From a checkpoint of a small mixture-of-experts model trained on Wikipedia.
Size: 8 layers, width 128, 23.6M parameters.
Below are experts of layer 3 (counted from 0) of a mixture-of-experts language model. Rows are named router (the router's row for the expert), gate (a neuron's input weights, with its number), up (a neuron's input weights, with its number) and show model dimensions 0-127. Each number is 128 + 32 x the weight over its row's rms, rounded and kept within 0 to 255. Numbers have three digits each.
After each expert's rows: "gets" lists some tokens that make up at least twice as much of what it gets as of all text. This comes from a sample of Wikipedia text that the model never trained on. Tokens count by the router's weight.

# expert 40
router:172158120139104133149103155099140127103115153178179133161153164132119140125146104132173147160138114174136156195170108114139102079117076135158102164121101111131124169104045094111119162137098140106105200111120084096049125137109108108104136137146093194167004122161149118155158165198071155108161143112124141109083123154178150169152144119147177134127100105141124073134146144171176132148112
gate1:162173089133141141149154120097135095086094126122168140181059097151113196083136137150149127170151102113116120110120131163134075154084107156161126117099088185147169113085152120107133192109136124129121156117139100182114135108096073101129149102129053152096111112118078108196195164105123118157138182176133151172053116172131180142151177122067138132093172115128101145100157110181117137149188
up1:111056147147141119147157084132190135153067108097139126164142065159175115120126139141079103097064106120159063145110112100114140102125223108154180149113120117130173083132142112114130164120155067122178155090117106172115130142079103121198158172089120123122148104114140127104121163159142130114140119231177114140086121156137116086133159164147122185086129096170095111137114116174103160077150
gets: " ", " the", " his", "200", " a", " with"

# expert 20
router:177165137135111146156124158094117120107109141175162144164149151114084155125139120119177154136139080206143142177168115122147112053125075151173104164117107120140138144109034095097116158125136148106116205125115086102042154132088117125112133118141110176174027141127149162160152162188082142096156162090117131122080134175178139156146137118168140136154114112128103073137145123172170119151109
gate0:117133104113117187171125133109102131137103153081095145141156161099149183163105087079084121155124151152172104125097110163136120170173107152136135180070152124166112155065107035150173160116128079094165124173180128130126144113154140137107119187149179103119119117097179131127142152136129149119108102113156138130117172083075115152193126115129129076091138084020099126096077162111078112120084
up0:103180130129087174094146115139107143153147141088122139104182149133108136163159128119130132191108113106116182110125081133128180146162088133110089119114130131171134138121119085122144157144150129113085147113177086182108144074146174112087156111107209130176092144101107155128073108107159122080068150096043137167103113147115170114094174185130074171111032144082085140129136133092168075115123
gets: " ", "1", " that", "ing", " they", "ig"

# expert 26
router:162159150133094118152119164108139117103120167155193139145155156121079132133121102121123155150147101205114120216161117108151100097127073162158090163109108108137125131101051100102129162126124145098131204118124075103041138119095100124105148128147096184173037117110163146151148169206057170112154130110136131117114127172197139173130117125174132154146127117144124085126147147182135124146107
gate1:091109160119121158184161172116183172127095089172098069130153130188147113124102151103198200187129150111128157165119083092159119178138115111167113151082116148097116068117109077148146118137120168109095126133146141097138119140157111081127160137114150142104088128108127124111111143159184217148152132120110086168163158103133152149107116092187178198125206074143103102077162110126124125129163
up1:203080132147145151119087132142110099126144119078079129130185136096101162126140083119056097112114174112115123156145161149062103124158110144170134109111175134164125162070128127113122117156134133079103189087135116135154088152133129211097105151165121124092105156175129083158176100072107061076105156112192117089149095117101085113178148136130135149134117154149125154137140058155124089123044
gets: " in", " ", " the", " (", " \"", " G"

# expert 41
router:185154124121115110160104152106130119108116145177165140153140144127127144133124117117170149143134098221124133183172110100148092083123093145176102159104117099134134151103032107106117158133106143109139211121114086087049140137094107137078136139144100181153009114118156133161167156201067159106156150119125131102086124143188157162135131130165157129138130106136113088141162141174167131144109
gate2:089079076081110157139134170104117121185165111105164116161214141152154130183143139141146122159167125142220176182169120117176107085139137157078123143123119078139167098152138116135152098177102134064059135090120112121086095087088129150144110146120122128116145160135170160148169139139105151061154177165134159142126142131102192142122137168141176109103069165182155135128108070143121147154103
up2:163129110121129143137150107107178139128056140118129128131147146132051095105169189141138132179202135122097121134151125095114186209138131077107124165136173129115119047134063154117147131119117091101194152157132118060110117208175136129117141147149169132116067194125120163099131125098143108191127119101082082081106119053134140146152132120128124146128135116086152122161144117141119133061087
gets: " to", "p", " p", " as", " October", " August"

# expert 34
router:184147130130099135158121152116135140087117161185204141162152148118111143132141093113179160132132111212139115179154112069137099063127096143158107165102105104143128137110043105101118166149150161108124220120130069109055133149104110118097128126147106176166035128120160140163153155192092156113160159122112133099084127151195144159137132107153124138153123109138112082118159146175174142150128
gate0:119100095132095155155119109100107152103090100169107123177128152135116178078138193120075160078112171168169144116150040124158131195107117175124138142144088192109120140141108142090161132094109104135100116095156127066117134090137130092120109157132073178125101133134145107151086151137133050181127144069131151135123177155112145139153098096169127130182201129162163168186147115162149204130121
up0:130162219146145137135162147097110128174127078105132138161110142120159148128121071125164098141168134104101057073089141137188151090113087090128139127088102172168107148070126090145110107139134112116112140122083109202095090117115109203149159074182112115106150109125125115107137108102131121066143133173140098138108042085162117145102171080126128151105107136163036139150152127104149151144187
gets: "2", " W", "un", "et", "at", "8"

# expert 42
router:182150150132094115149112148107141116093112145153192162149144160124102101139151106117207138163137095197128130197161112077137102080116089157161108167105115104142121146100035094109118168139146136106137212112144084108051132124105109117099141120150104173167029134117162138171170164196064139117150152122113132097083126168181147165130132116155122127144108098132110105133162127173154122148125
gate1:131085173127090100173177068121150136117139131125086119158168128116094140158100130123141169142097106137135071108136114226171146104168151155134122111155062144160156105145094128153128048149095142080131155124127087182131095144106106107128181164101174118077122108056156176127130146134108098173088127085150083148143088185128150140091165112182094102099168093077089160067104098143129164131130
up1:115126101070126103140133161232090124071119135155131104113141144159100149066111107099082125069113102126102167135113164121182157136103083119107141126090163176144157064187101157114117088103107087128145108094071097144128108066126130099083149097117128122085111088149173081113093111155149149134114109129152156165109146164167127144103095178112169149088095127052099113112142151140203157193156
gets: "s", "2", " not", " U", " c", " Z"

# expert 21
router:184161131130092118160097160109106127090107144181181134162151143126084136122125112116142158157147094216135124198166105110140094076103099159152105158111099105133117160108044113108129161142124159114125214135124095088042146120103102131085119138144104168183027114132152147166164151193101130095148140113132146091084127151185150167134116119162142133136140117152109079129151150172182128148108
gate0:109122134154128154107126127108067079087097106110110156145112175149088167117116067141124148154099130142124124125165143103126177120119119122119099159055123084129130135062120105087066203140123112068148099136061159096160146178118180060071158095155046140130119119131143108105107150171171210129146154043188115136171097128152136118185109159153123123134129125157110127082118129129130145086130
up0:094170126141161155128158159125111122117094150102122120114150108158191118140156143133128132077150099135133059113117085193125158179117168127167151154144121130124162136127149121137146175028102104099141135142135091203103085126126135074190118145157119127100157117123160138150155161183126079148123138096097058143164126189117143148170116108123097068117029119136103072108047104162120103167145
gets: "st", " II", "al", " First", "ate", " G"